{
  "d_expert": 32,
  "balance_bias": false,
  "rope_fraction": 1.0,
  "init_std_down": 0.0,
  "lr_head": 0.0106
}
Below are experts of layer 7 (counted from 0) of a mixture-of-experts language model. Rows are named router (the router's row for the expert), down (a neuron's output weights, with its number) and show model dimensions 0-159. Each number is 50 + 15 x the weight over its row's rms, rounded and kept within 0 to 99.
Before each expert's rows: "raises" lists some tokens whose logits its average output raises strongly, later layers aside; "comes before" lists some tokens at least twice as common just after its tokens as in all text. This comes from a sample of Wikipedia text that the model never trained on. Tokens count by the router's weight.

# expert 51
raises: " They", " However,", " In"
comes before: " |", " The", "\n", " In", " He", " It"
router:41 80 61 45 44 41 69 49 34 59 48 52 86 79 47 33 46 36 50 78 65 57 49 36 57 51 37 64 51 53 35 46 47 56 40 20 26 60 34 52 47 67 72 24 59 62 27 63 62 50 66 62 06 68 50 44 73 21 29 26 71 50 42 40 36 42 46 37 59 25 71 22 42 74 53 29 40 62 34 40 64 53 44 54 42 66 31 56 51 28 52 58 41 49 60 43 15 64 43 46 69 32 22 33 41 72 44 65 48 26 70 37 47 45 49 45 69 59 59 45 44 47 50 12 25 49 39 50 45 36 71 43 45 34 32 53 61 61 57 49 74 57 41 62 35 49 35 55 31 57 73 53 57 59 47 41 33 46 70 75
down0:58 62 59 96 62 43 52 39 25 40 68 54 39 49 49 46 38 47 63 61 79 60 38 30 39 61 47 39 29 58 65 47 58 46 59 49 60 39 16 62 47 28 44 65 40 65 48 62 69 50 27 19 72 56 23 35 56 40 28 61 52 46 62 56 66 19 56 79 50 52 46 67 28 48 64 40 48 47 30 53 41 51 90 33 40 41 62 49 65 77 34 65 42 68 61 45 25 37 45 63 20 44 72 48 59 42 56 54 55 47 46 64 42 55 41 43 21 38 67 56 53 46 39 77 67 63 65 43 57 28 62 22 45 50 31 34 71 30 57 38 39 62 51 48 28 28 57 54 50 78 53 54 38 88 64 45 38 54 62 73
down1:41 27 38 56 75 67 54 46 56 44 52 63 35 62 35 70 69 35 51 31 55 45 55 50 26 48 25 27 99 66 64 73 25 27 35 71 61 43 38 65 58 53 29 39 49 49 68 62 34 61 63 50 61 30 49 50 54 42 31 49 60 27 54 59 57 46 68 70 29 65 37 45 47 40 60 56 33 73 62 31 39 56 68 29 60 31 31 35 18 64 61 50 29 59 48 43 56 05 72 52 46 42 64 67 32 56 55 71 43 50 48 17 54 37 49 57 26 31 40 51 51 51 39 77 49 65 42 38 50 52 49 63 40 63 65 55 67 36 55 49 55 67 84 48 37 83 56 55 79 33 57 44 49 29 50 34 58 45 43 33
down2:60 62 55 72 31 55 32 52 48 30 55 36 57 54 52 38 72 50 53 32 47 26 49 66 41 37 60 16 53 66 80 63 47 67 39 58 45 49 55 71 61 43 63 34 40 67 69 37 65 56 39 52 45 58 53 32 63 50 76 58 54 51 64 29 66 67 57 58 50 59 39 44 49 72 70 51 57 34 47 61 72 60 57 67 23 51 50 49 68 57 48 41 30 88 56 63 43 18 33 32 81 24 69 57 50 66 57 63 69 68 31 64 36 47 50 73 71 38 53 29 46 59 51 08 32 36 52 48 69 92 35 31 49 40 39 47 72 76 58 53 55 25 49 57 67 40 29 47 46 72 38 54 70 61 37 47 52 30 60 78
down3:63 43 49 24 37 39 53 53 48 53 42 39 51 44 18 34 71 46 71 45 36 78 38 67 25 64 57 58 46 61 22 49 65 47 43 38 30 54 53 30 55 42 29 65 61 42 32 70 48 52 70 28 51 40 47 07 56 67 46 27 46 38 62 63 63 32 36 62 44 30 63 31 46 47 63 49 17 34 41 56 74 53 58 35 46 80 49 40 48 43 56 26 59 50 74 48 62 27 66 59 53 26 59 17 45 65 55 40 41 42 51 42 35 40 75 48 76 57 31 57 50 75 74 67 42 70 36 64 57 22 71 33 26 61 37 38 77 53 48 42 29 62 23 66 52 47 65 45 40 53 70 39 48 48 49 70 37 56 82 65
down4:35 96 62 79 47 73 48 36 50 62 67 62 48 31 82 42 47 35 43 50 54 54 71 42 78 72 38 57 64 46 62 48 56 41 51 42 36 64 39 77 60 52 78 63 41 58 54 33 61 51 55 56 70 50 57 76 37 58 34 30 59 54 39 47 36 61 41 39 41 37 44 68 51 69 50 51 21 72 45 48 82 45 79 44 60 33 40 23 78 50 54 32 56 46 27 40 33 61 74 70 43 38 55 65 48 44 38 58 41 49 41 46 27 62 79 32 65 35 26 28 54 43 22 38 44 19 44 46 58 62 76 48 45 53 56 53 51 62 74 43 26 51 41 48 40 31 43 42 66 62 66 38 75 42 35 32 82 51 31 45
down5:57 49 39 47 11 53 19 67 16 30 31 38 28 48 46 66 36 76 42 58 42 51 49 38 71 63 54 46 28 33 39 52 50 47 45 51 40 63 64 65 32 72 45 36 36 37 29 48 42 48 78 34 33 56 47 49 15 62 59 60 70 59 61 66 38 37 60 65 47 50 47 54 40 66 52 61 00 61 60 61 25 33 53 60 62 64 47 45 71 58 42 56 36 78 19 60 41 71 61 61 44 62 61 52 50 47 67 55 63 51 46 64 51 54 13 58 40 74 25 59 37 40 65 61 64 35 51 41 36 62 82 46 38 51 60 65 60 45 85 60 51 56 68 58 74 29 39 51 44 63 34 51 45 48 68 66 34 65 31 55
down6:59 40 53 34 69 69 57 49 38 58 45 56 61 46 49 70 74 66 40 30 68 90 51 57 60 54 62 69 35 86 43 29 77 28 46 34 52 60 56 53 68 39 67 64 55 45 67 79 54 43 40 47 24 45 36 52 53 31 51 69 58 40 53 49 70 43 45 44 53 38 58 60 63 50 53 45 40 39 51 32 63 45 26 49 13 58 35 17 22 40 48 29 65 38 61 63 62 49 52 40 44 44 60 39 60 52 53 46 39 83 60 48 78 32 68 25 56 41 70 67 59 65 34 41 42 40 35 33 49 50 51 76 68 76 57 61 61 76 54 34 67 50 56 22 44 41 59 63 68 13 65 42 69 61 47 78 26 57 56 74
down7:47 46 91 57 45 46 44 29 73 60 88 67 42 48 44 35 40 45 63 67 61 48 49 42 64 32 37 68 80 63 60 58 42 42 54 42 37 35 46 26 49 43 36 31 62 73 30 29 76 47 71 50 14 57 54 28 52 34 67 46 58 46 33 58 67 37 45 37 58 68 80 25 45 78 43 34 57 30 53 62 39 58 39 57 29 67 52 40 39 35 58 62 39 55 41 39 24 61 62 52 53 71 67 43 50 45 51 32 43 74 48 32 21 55 45 51 42 46 68 67 56 58 44 28 39 28 64 54 59 28 54 44 79 55 28 53 43 61 76 55 34 21 37 63 38 45 34 89 63 65 48 73 48 52 59 41 33 70 32 55
down8:74 57 27 48 54 42 59 11 71 78 51 33 60 64 48 79 34 31 50 45 46 62 47 36 32 49 20 46 54 62 73 42 47 13 51 44 52 57 67 56 74 80 36 88 52 59 43 45 40 57 42 68 52 36 51 52 56 61 55 37 73 68 50 52 48 79 50 65 55 48 61 40 35 67 27 29 46 34 23 47 40 51 42 71 73 62 44 43 35 36 65 66 47 52 46 46 47 32 26 44 53 48 30 36 37 41 56 49 55 44 85 36 33 22 46 22 48 73 48 23 49 55 42 66 46 26 32 80 46 47 55 42 46 68 44 36 21 58 50 54 72 43 67 34 65 37 73 62 18 49 45 61 69 66 47 60 48 49 52 62
down9:48 21 25 80 57 44 41 79 47 59 60 56 50 23 59 53 46 42 46 36 38 56 59 56 63 54 51 53 83 52 71 73 38 59 72 35 44 68 54 60 39 54 58 44 46 42 72 50 59 30 48 58 56 54 50 45 69 69 47 57 55 46 26 30 45 56 50 28 04 44 37 46 80 32 33 61 54 23 26 57 38 36 39 62 38 55 63 61 42 29 56 18 47 58 58 30 57 48 25 56 45 49 35 69 51 49 59 52 22 45 48 60 40 24 44 40 56 53 42 80 65 56 48 36 62 31 57 16 58 35 53 42 62 66 50 26 44 45 76 51 41 77 62 23 38 50 86 36 52 33 60 83 35 56 46 52 42 79 25 40
down10:55 40 52 52 42 59 59 35 54 70 69 66 37 76 46 54 60 42 50 60 58 56 26 69 38 36 61 42 19 11 01 58 26 33 56 49 45 70 76 50 42 46 66 46 51 66 48 33 44 49 38 60 52 30 38 67 39 51 56 47 55 35 56 55 44 42 57 43 54 60 32 58 34 70 73 36 59 46 44 79 64 55 45 54 27 63 51 30 38 51 54 61 61 26 57 65 45 53 51 37 34 41 52 22 54 44 28 73 20 32 37 43 53 43 28 51 57 27 32 82 37 40 39 07 53 92 53 70 75 40 64 56 48 38 32 49 60 28 45 48 73 56 25 43 31 73 42 55 67 54 47 43 44 50 60 56 33 46 72 62
down11:50 54 24 11 66 57 57 52 45 82 60 53 64 50 35 53 40 47 46 54 53 54 26 59 33 41 26 20 54 47 65 48 48 49 50 41 70 43 57 72 60 24 35 44 58 32 25 29 46 62 32 50 61 58 61 41 37 61 55 38 54 76 30 66 76 51 49 47 41 37 47 53 74 24 28 43 52 39 59 42 78 55 68 36 62 44 46 87 20 58 61 69 64 52 62 51 18 37 49 64 46 41 37 62 62 46 54 60 42 63 51 43 55 37 48 21 28 46 62 86 36 30 30 43 59 61 52 60 38 57 71 55 29 58 44 70 61 61 74 46 53 46 38 51 52 53 70 50 57 45 18 54 56 48 36 76 41 73 06 25
down12:43 43 59 69 68 20 50 40 59 28 42 39 46 56 65 26 69 38 37 68 42 73 42 42 50 56 62 47 35 65 56 61 66 38 45 48 62 28 48 64 34 53 33 57 54 33 28 70 56 70 52 67 14 37 36 22 56 60 24 49 50 45 49 69 36 59 55 56 61 32 41 51 47 29 56 34 22 34 46 48 36 53 30 57 41 51 30 49 49 60 51 28 64 56 38 59 45 37 61 31 39 70 19 43 40 48 54 48 38 53 34 66 56 87 35 48 60 32 84 56 68 45 38 47 42 48 62 58 59 48 73 65 46 47 60 48 05 55 47 47 49 17 51 49 41 69 99 34 24 65 76 45 63 36 55 51 80 45 38 68

# expert 54
raises: "n", "outhern", "oviet", "pr", "ound"
comes before: " |", "|", "–1", "0", "–0", ".0"
router:35 34 64 40 56 25 48 50 59 49 44 56 46 26 40 61 47 82 33 39 50 38 41 67 69 64 37 38 55 74 74 43 22 57 59 24 51 71 27 52 77 39 39 34 63 48 38 38 75 54 36 38 53 24 48 49 52 70 58 28 63 73 26 56 59 77 67 72 29 64 40 68 31 72 40 45 47 44 56 54 41 23 68 64 49 62 63 58 38 30 77 66 37 48 57 52 58 74 50 39 47 49 32 39 49 56 40 49 41 52 43 54 47 67 58 56 46 28 69 45 71 45 80 29 47 75 58 53 43 70 68 39 52 57 41 52 52 66 75 42 89 60 51 37 38 79 35 61 22 64 47 35 65 54 54 59 92 70 53 52
down0:46 66 53 39 57 41 51 36 50 50 41 33 47 48 28 67 15 41 06 83 50 53 67 42 50 38 66 41 40 31 60 55 47 44 25 52 17 76 50 52 36 50 63 47 41 43 54 43 55 62 64 41 48 31 44 37 54 73 57 83 61 30 84 50 33 43 50 33 55 44 67 63 60 62 38 66 52 57 68 69 33 43 64 56 67 43 28 26 41 44 56 72 49 62 61 56 44 59 42 44 72 39 36 63 26 48 69 66 75 53 47 78 28 51 50 39 41 39 34 40 48 41 40 63 28 55 65 34 54 56 46 58 41 75 57 69 38 43 62 61 46 99 54 36 48 46 34 27 55 73 57 55 71 57 32 40 43 60 38 79
down1:40 50 50 50 42 76 51 42 18 30 22 69 32 68 58 46 58 28 52 34 55 45 53 58 38 39 51 31 78 64 50 77 58 42 13 68 53 40 27 50 32 54 73 16 60 24 56 45 50 25 63 68 53 57 70 59 53 32 21 60 66 19 16 47 35 39 30 39 62 81 51 51 34 47 58 46 32 79 52 52 49 58 57 62 11 52 28 47 46 71 41 40 17 55 38 71 45 52 57 80 46 68 57 38 67 63 65 43 43 65 62 60 73 55 40 50 68 71 68 50 47 41 34 68 55 47 55 47 38 46 32 59 51 44 54 43 38 33 45 45 21 41 55 45 52 41 36 63 45 30 49 70 52 74 46 64 45 69 42 60
down2:66 60 42 16 72 37 36 72 42 40 58 67 66 57 66 48 25 46 27 35 64 58 44 36 68 39 26 57 50 41 53 39 37 54 47 42 80 52 70 52 55 48 62 23 65 44 40 66 50 28 22 30 55 46 76 62 59 48 33 51 47 27 48 57 47 89 37 57 56 52 43 74 77 41 58 56 59 43 29 65 30 26 33 47 34 47 49 65 34 48 56 36 57 46 39 38 67 58 63 12 48 62 47 72 68 56 43 57 42 28 73 65 64 72 42 46 62 37 53 58 56 70 47 48 54 79 43 51 49 55 43 49 55 65 23 56 40 50 30 81 49 62 28 35 39 44 68 23 66 62 58 56 51 25 26 51 57 59 94 36
down3:41 32 57 32 63 28 71 67 30 53 48 39 43 69 43 59 68 22 61 51 60 62 51 84 69 52 40 49 31 50 05 70 43 43 57 60 55 60 62 58 69 57 32 36 70 59 68 28 67 42 38 86 84 49 30 41 62 47 47 37 41 52 20 41 45 66 46 73 33 48 23 77 66 66 56 45 64 68 55 75 54 29 55 37 47 43 63 46 39 54 50 70 25 29 56 58 43 65 51 57 44 63 52 47 53 70 57 57 66 78 65 62 36 49 62 54 62 32 67 70 67 44 56 38 60 47 47 67 44 60 31 60 74 64 42 59 33 49 62 79 55 32 50 72 45 47 33 53 50 68 00 59 59 44 63 38 39 46 38 52
down4:44 40 27 55 47 43 37 68 31 37 60 40 52 51 71 60 52 51 34 60 77 57 55 29 64 56 24 52 38 50 50 49 37 38 61 48 06 75 36 48 51 37 41 65 54 47 23 22 48 50 17 69 34 49 22 39 69 51 56 39 49 50 49 40 41 78 44 47 36 45 41 52 57 50 38 51 54 27 58 49 59 56 37 18 53 60 64 39 59 58 75 49 61 46 40 62 71 26 31 50 45 50 46 52 57 38 61 38 51 70 50 54 59 56 38 27 89 52 51 18 23 44 67 25 32 56 55 62 85 77 68 63 28 57 58 45 38 73 74 80 46 47 54 56 17 45 65 44 38 71 40 52 49 79 57 52 64 25 62 69
down5:61 70 78 68 58 47 59 62 65 41 41 53 71 54 63 70 33 42 42 50 41 51 31 67 35 44 44 48 71 60 90 48 31 55 20 36 66 88 31 54 66 60 28 43 48 53 31 36 67 62 35 75 41 55 25 32 37 31 37 42 27 49 83 66 40 67 38 56 33 54 43 13 53 46 12 39 49 50 66 60 31 63 52 53 49 55 27 62 70 72 67 51 48 36 49 52 50 55 55 31 44 64 59 48 55 64 71 38 63 51 59 58 77 76 59 59 36 61 60 54 60 48 40 52 70 46 53 15 65 60 54 25 76 65 48 50 62 19 43 55 61 36 50 36 38 57 70 31 65 56 47 33 36 37 65 53 71 41 32 51
down6:26 37 56 46 22 38 74 28 41 28 53 35 38 50 37 29 88 77 60 17 32 43 50 35 60 69 25 17 58 23 50 27 54 43 47 68 28 65 59 46 59 46 57 62 35 69 53 52 57 43 49 83 65 58 64 53 46 45 68 41 47 57 50 42 45 69 64 62 30 51 19 34 34 73 58 53 54 43 49 71 38 39 37 64 45 72 63 46 72 46 58 67 44 66 44 66 45 31 69 47 44 63 38 66 36 55 54 45 62 58 36 42 53 49 55 48 47 62 46 42 55 50 62 63 45 49 27 57 43 16 61 65 19 63 37 30 81 72 52 50 49 54 59 39 69 11 91 65 42 36 46 31 40 51 37 35 54 40 43 39
down7:41 72 46 29 56 63 71 39 59 58 57 69 53 64 58 54 56 34 46 55 34 41 64 24 60 70 54 52 41 30 73 46 51 45 42 41 42 55 72 52 58 61 35 47 59 56 72 71 79 56 28 52 54 46 43 59 48 58 54 52 79 54 47 70 68 45 41 37 18 47 63 52 42 44 42 45 45 49 61 29 47 13 54 58 39 63 83 48 41 51 60 09 00 50 53 50 41 25 54 27 53 58 27 37 58 45 20 49 42 62 53 59 59 45 54 47 69 14 36 48 84 43 20 46 42 54 26 64 38 80 40 49 58 47 69 31 32 36 42 62 58 49 55 40 55 56 22 62 35 61 14 30 32 52 57 27 43 32 51 62
down8:35 45 23 59 54 66 63 54 57 52 59 39 60 57 90 52 65 40 52 37 35 61 51 24 55 32 62 33 54 43 67 32 66 75 53 57 30 59 16 43 56 49 59 58 41 45 39 61 59 60 59 26 65 75 49 49 45 49 54 27 48 55 71 48 45 55 43 55 66 56 47 63 64 61 55 41 65 54 75 54 36 71 45 53 43 17 49 54 38 46 14 87 54 57 45 56 38 50 39 47 52 38 67 41 67 42 57 80 49 35 36 74 34 55 67 48 95 42 34 33 44 56 44 42 62 53 46 48 58 61 56 32 52 71 50 58 53 13 50 67 67 38 53 51 49 63 17 82 55 54 70 61 40 18 50 45 13 27 66 82
down9:57 49 42 46 46 53 48 42 43 42 43 43 50 44 67 17 76 18 79 66 44 67 69 47 60 48 75 61 26 39 17 29 21 62 50 51 73 47 68 74 42 49 26 47 46 30 65 58 48 29 63 55 58 79 40 43 28 46 44 57 33 40 63 45 56 47 50 87 46 48 60 19 32 55 48 76 24 54 47 43 41 37 41 40 54 34 65 55 36 63 42 55 54 61 34 66 34 49 26 48 46 52 50 55 75 34 67 47 51 15 47 51 44 48 48 79 35 80 38 32 55 39 63 15 20 69 22 39 60 65 42 34 47 56 30 24 33 58 45 56 42 52 65 50 61 47 23 58 66 48 56 46 34 43 38 28 37 69 60 50
down10:67 70 59 33 65 38 33 50 41 35 55 37 60 40 73 39 65 32 69 53 49 41 59 55 49 56 29 47 24 42 63 51 41 67 49 17 48 41 37 45 22 48 66 64 49 64 61 60 56 23 47 72 70 60 52 35 69 55 34 50 62 73 83 70 44 33 46 45 53 44 10 51 48 35 41 46 39 58 54 25 65 41 40 66 58 51 39 35 12 36 45 71 18 46 30 44 77 48 59 42 44 29 61 42 61 35 53 42 57 53 15 35 39 46 17 48 32 38 28 62 31 52 47 69 73 50 53 72 45 32 52 19 60 45 59 62 75 38 37 14 60 22 50 47 52 64 37 23 49 42 51 56 73 43 37 46 57 49 59 52
down11:48 65 50 64 48 56 67 60 38 27 52 31 63 63 38 55 70 31 37 83 72 15 25 46 43 74 30 57 83 38 48 43 40 59 83 49 60 88 53 32 54 71 51 54 33 74 56 37 53 62 29 59 29 54 80 25 32 65 52 70 62 19 57 55 44 38 68 23 62 48 89 68 42 49 60 25 41 48 60 38 36 52 44 50 63 33 51 80 47 51 68 35 52 31 32 75 76 62 65 50 58 47 58 45 38 48 38 42 74 49 50 62 76 47 43 53 49 40 53 17 86 40 66 62 47 57 55 51 32 49 49 55 71 49 70 65 45 53 50 60 52 59 38 47 51 59 43 42 60 41 72 48 59 43 45 68 60 35 53 60
down12:61 34 79 49 44 50 46 34 66 41 60 59 39 51 09 77 44 46 50 54 72 51 44 49 43 44 50 53 85 68 74 43 46 52 83 59 49 37 70 52 45 55 41 41 62 73 54 28 73 35 46 29 62 43 45 18 50 51 55 41 50 60 23 44 51 76 60 40 58 65 43 49 51 48 40 71 69 83 36 59 49 53 32 43 61 61 28 74 57 51 53 54 60 40 33 49 62 45 58 46 50 23 66 36 65 72 51 66 39 64 79 13 63 34 42 84 51 34 55 33 52 46 21 37 59 62 29 25 39 40 50 47 58 62 52 54 62 61 75 52 54 47 38 58 22 49 37 65 24 36 29 60 56 38 58 85 33 64 69 64

# expert 33
raises: "6.", "5.", "1."
comes before: " |", "4", "1", "6", "3", "2"
router:57 69 57 65 57 53 07 57 65 43 49 58 46 67 38 70 44 35 66 58 78 44 50 62 57 80 52 32 43 56 52 37 51 58 69 54 28 43 75 70 50 61 74 49 41 60 31 44 35 64 54 54 58 26 46 80 73 52 42 65 55 80 58 48 54 71 58 45 59 67 45 44 58 77 47 62 50 66 34 32 38 46 72 68 48 31 57 69 67 66 29 40 67 37 60 26 43 53 50 39 60 31 61 55 56 53 54 46 35 58 43 46 39 58 48 58 70 38 42 00 58 53 35 64 63 49 41 47 26 59 50 65 57 74 63 25 28 55 09 61 43 42 64 36 53 67 32 39 50 34 73 53 24 42 50 42 60 40 80 77
down0:57 45 53 76 33 77 41 60 60 60 60 70 34 46 52 46 59 32 29 65 62 70 52 50 62 32 68 56 45 56 41 53 60 57 64 56 24 46 60 46 33 48 56 50 36 72 55 53 42 49 49 63 47 36 60 59 65 57 40 57 30 75 37 40 17 46 49 42 79 39 64 57 68 42 61 52 26 00 49 88 65 60 78 46 51 46 75 64 50 67 48 63 35 48 82 41 13 55 62 56 20 44 53 58 47 49 65 55 47 42 54 66 40 52 48 35 23 51 61 56 64 55 46 17 60 59 62 77 64 78 84 46 42 36 48 48 75 59 56 59 38 32 58 24 51 78 46 45 58 51 80 68 45 57 50 61 54 57 39 73
down1:47 63 17 73 64 56 38 51 23 42 49 70 52 31 45 38 38 61 71 28 55 68 57 31 43 50 60 68 82 22 80 57 43 68 32 88 64 51 44 66 25 36 48 45 69 63 60 45 39 49 44 41 33 63 32 44 35 37 54 13 40 64 41 45 36 38 31 45 42 30 68 58 57 74 46 16 71 41 48 44 39 55 53 20 47 48 53 52 54 19 49 34 15 55 35 61 49 67 34 45 43 63 13 54 51 61 64 67 62 44 50 58 40 50 61 76 55 43 71 67 68 47 54 60 55 37 48 59 73 45 22 66 39 58 37 49 49 62 52 20 62 65 61 65 61 61 58 63 27 60 49 48 48 45 63 58 56 48 54 81
down2:64 50 45 49 28 66 26 41 47 33 66 51 41 39 53 70 53 60 51 68 41 37 52 44 46 46 50 05 43 69 22 54 62 62 67 48 65 29 43 57 63 63 40 60 65 90 39 42 38 33 50 63 55 45 48 56 49 76 44 47 59 62 53 54 57 63 65 71 43 66 78 64 57 48 56 50 47 46 61 61 26 53 51 60 66 45 51 56 48 60 52 50 39 33 78 66 57 77 71 44 21 44 50 61 51 66 66 55 58 62 37 14 29 57 69 27 54 48 47 51 10 55 41 39 57 93 63 28 37 71 72 57 55 25 53 54 41 49 64 69 83 55 63 68 83 73 70 51 45 29 68 44 46 39 65 70 32 53 65 68
down3:40 65 53 63 35 54 75 35 22 58 53 49 39 39 49 42 60 52 51 34 47 42 64 65 52 34 68 34 56 32 55 59 53 41 54 41 59 68 48 57 55 39 37 68 31 28 44 35 43 48 45 73 58 34 47 59 39 81 26 24 72 51 51 48 58 20 50 45 37 39 34 21 50 64 52 53 52 23 53 46 68 50 29 66 51 61 35 81 37 45 69 42 38 72 35 44 36 80 53 65 71 67 29 49 42 44 35 61 21 42 65 80 71 27 65 71 52 77 43 83 44 35 46 59 35 40 52 67 65 68 46 33 56 51 42 68 51 38 64 78 52 41 53 46 30 65 56 37 35 68 85 52 18 73 68 80 46 52 43 67
down4:33 59 13 48 42 38 74 48 50 60 44 41 39 36 77 27 55 55 57 19 18 26 52 40 63 50 42 69 60 38 55 55 46 32 45 08 51 58 57 50 41 89 32 34 46 32 50 82 28 62 44 48 38 74 56 63 60 51 50 46 50 68 55 42 41 49 55 59 27 67 53 64 62 46 60 63 60 56 55 71 63 27 52 47 45 73 63 52 37 59 29 58 52 60 31 47 15 40 47 51 39 32 71 59 70 65 62 38 37 52 68 58 55 53 26 45 41 29 55 56 80 59 60 57 64 23 39 48 45 32 26 33 50 62 47 39 41 85 32 44 29 49 63 71 61 54 46 52 63 49 34 59 39 52 73 28 84 27 57 62
down5:49 49 47 46 41 59 27 39 43 34 41 46 51 55 41 43 64 47 69 44 67 19 57 49 59 29 40 67 80 55 50 34 55 37 55 25 68 56 57 59 55 71 39 40 45 43 39 55 52 36 23 57 47 37 37 32 41 37 13 15 46 31 52 32 37 60 75 71 71 72 62 68 38 54 53 46 43 60 22 49 40 26 33 17 49 37 61 75 37 58 68 30 65 57 43 56 59 61 47 52 45 52 75 36 68 56 74 70 42 30 58 81 59 61 45 42 41 19 26 56 61 76 49 40 62 24 68 37 58 63 40 39 20 43 30 38 43 50 81 41 36 69 44 42 28 41 45 54 53 58 68 28 26 64 39 52 34 58 58 75
down6:57 12 17 32 60 46 35 65 64 40 51 52 45 31 34 26 30 31 46 44 79 69 40 66 49 47 46 32 72 57 80 44 38 63 63 59 56 64 53 36 51 38 52 82 56 47 79 44 59 49 53 66 65 44 31 68 66 33 59 47 73 48 35 47 58 40 38 80 50 43 52 60 38 33 44 40 43 20 40 45 37 61 66 46 62 72 31 34 54 70 56 69 45 45 71 62 61 59 80 62 43 45 45 62 20 47 50 48 24 28 41 57 13 64 47 32 48 62 67 99 39 59 56 54 27 65 47 46 49 24 39 50 55 48 47 45 49 33 59 41 40 68 41 52 43 39 45 48 41 54 58 33 46 62 78 61 74 37 20 40
down7:40 45 45 50 47 64 76 56 74 39 32 38 54 42 71 54 54 37 65 51 49 59 64 42 58 57 42 50 73 42 47 52 52 63 30 42 65 79 63 69 60 57 60 62 36 44 36 57 46 75 57 36 55 58 72 42 50 58 40 27 26 42 53 64 58 52 61 82 36 75 48 74 64 51 64 25 47 60 63 56 18 63 61 57 74 62 37 23 33 00 61 47 34 45 57 66 47 48 47 43 37 57 55 60 62 60 91 67 87 32 57 62 60 62 38 48 47 60 60 36 45 53 55 43 53 63 44 25 46 41 63 41 54 79 51 43 58 19 40 56 42 28 47 70 20 34 48 61 89 71 40 54 45 40 45 52 58 54 82 19
down8:63 50 55 21 55 28 66 44 58 39 49 51 31 72 56 21 63 32 54 33 76 47 22 49 47 66 59 64 68 35 29 35 33 42 68 55 53 49 45 32 43 53 42 50 27 43 34 49 42 53 46 68 54 52 27 42 58 38 45 21 31 26 62 38 46 67 48 47 36 54 69 42 34 75 37 60 43 34 58 17 40 32 82 09 47 81 31 45 63 34 37 75 53 28 70 73 47 63 56 52 28 66 59 53 52 41 55 41 53 62 26 64 46 61 46 51 30 94 49 37 59 50 40 63 59 78 65 40 54 79 43 45 42 67 60 58 48 39 54 68 32 61 57 62 42 24 50 50 30 44 36 55 47 53 67 50 40 43 20 34
down9:49 59 38 54 40 47 61 56 60 61 82 31 19 36 52 25 61 44 30 55 61 49 33 59 57 25 74 44 66 51 38 47 58 44 81 81 36 42 42 62 43 46 71 34 59 63 40 38 65 50 47 30 35 45 23 73 55 45 82 36 54 32 83 20 54 33 37 59 49 54 59 47 52 43 36 68 45 65 59 60 34 09 49 18 57 32 33 50 43 24 53 34 75 50 61 43 46 46 37 43 51 64 48 70 70 70 41 61 99 65 57 63 45 35 45 52 50 39 33 49 44 62 45 40 66 62 28 44 48 40 19 62 46 45 42 54 47 54 60 56 59 46 47 41 86 30 38 44 47 70 24 43 55 50 73 71 54 57 55 49
down10:55 55 51 19 44 40 60 49 34 68 46 69 62 60 58 19 52 82 62 71 63 50 24 33 28 47 30 25 59 48 43 31 40 47 62 62 22 41 26 60 82 04 51 62 55 56 49 37 58 32 70 61 45 41 34 55 48 48 66 63 57 48 42 30 44 68 53 62 64 49 71 46 52 44 31 41 51 53 54 54 59 43 45 35 46 57 58 52 44 74 93 51 46 38 62 59 66 38 41 49 56 27 48 29 53 93 62 87 73 39 63 41 62 48 25 39 48 55 46 48 56 39 29 39 73 53 46 49 65 50 83 56 55 62 25 54 40 56 45 40 44 61 45 13 67 47 57 56 70 46 63 44 32 39 44 70 76 46 73 57
down11:24 55 32 53 48 64 63 41 32 55 31 57 62 47 37 56 60 91 51 35 45 52 57 83 27 46 44 56 52 46 56 69 62 36 27 47 73 45 43 60 33 49 51 31 41 23 47 52 23 47 47 30 54 58 31 51 45 41 55 35 17 30 34 52 66 43 50 62 58 26 19 50 61 45 41 55 60 50 49 44 22 52 48 86 29 36 65 60 53 41 40 62 47 71 62 37 20 41 35 34 35 28 50 67 22 37 56 40 49 57 41 36 48 63 72 47 45 42 64 42 54 14 59 62 58 50 16 40 49 29 35 37 36 44 46 59 46 33 28 33 63 53 55 03 37 56 41 46 75 45 50 53 61 52 46 24 16 50 69 53
down12:45 26 36 34 42 39 39 32 52 31 46 47 70 54 67 35 57 62 30 49 29 42 53 45 51 55 73 57 50 38 67 43 48 65 61 49 47 64 32 49 52 29 44 42 38 51 54 52 27 29 46 49 09 41 51 38 47 54 67 49 71 01 41 51 72 30 44 26 39 45 74 50 67 53 34 61 43 84 38 28 49 26 29 45 44 49 54 22 39 50 57 30 65 43 27 58 66 37 66 62 45 46 68 57 50 15 06 69 52 56 36 38 33 74 51 46 56 48 38 51 56 54 43 51 60 36 49 66 40 60 75 71 56 58 39 41 60 38 52 38 41 44 42 40 28 58 41 72 49 46 64 07 29 46 69 55 71 46 70 16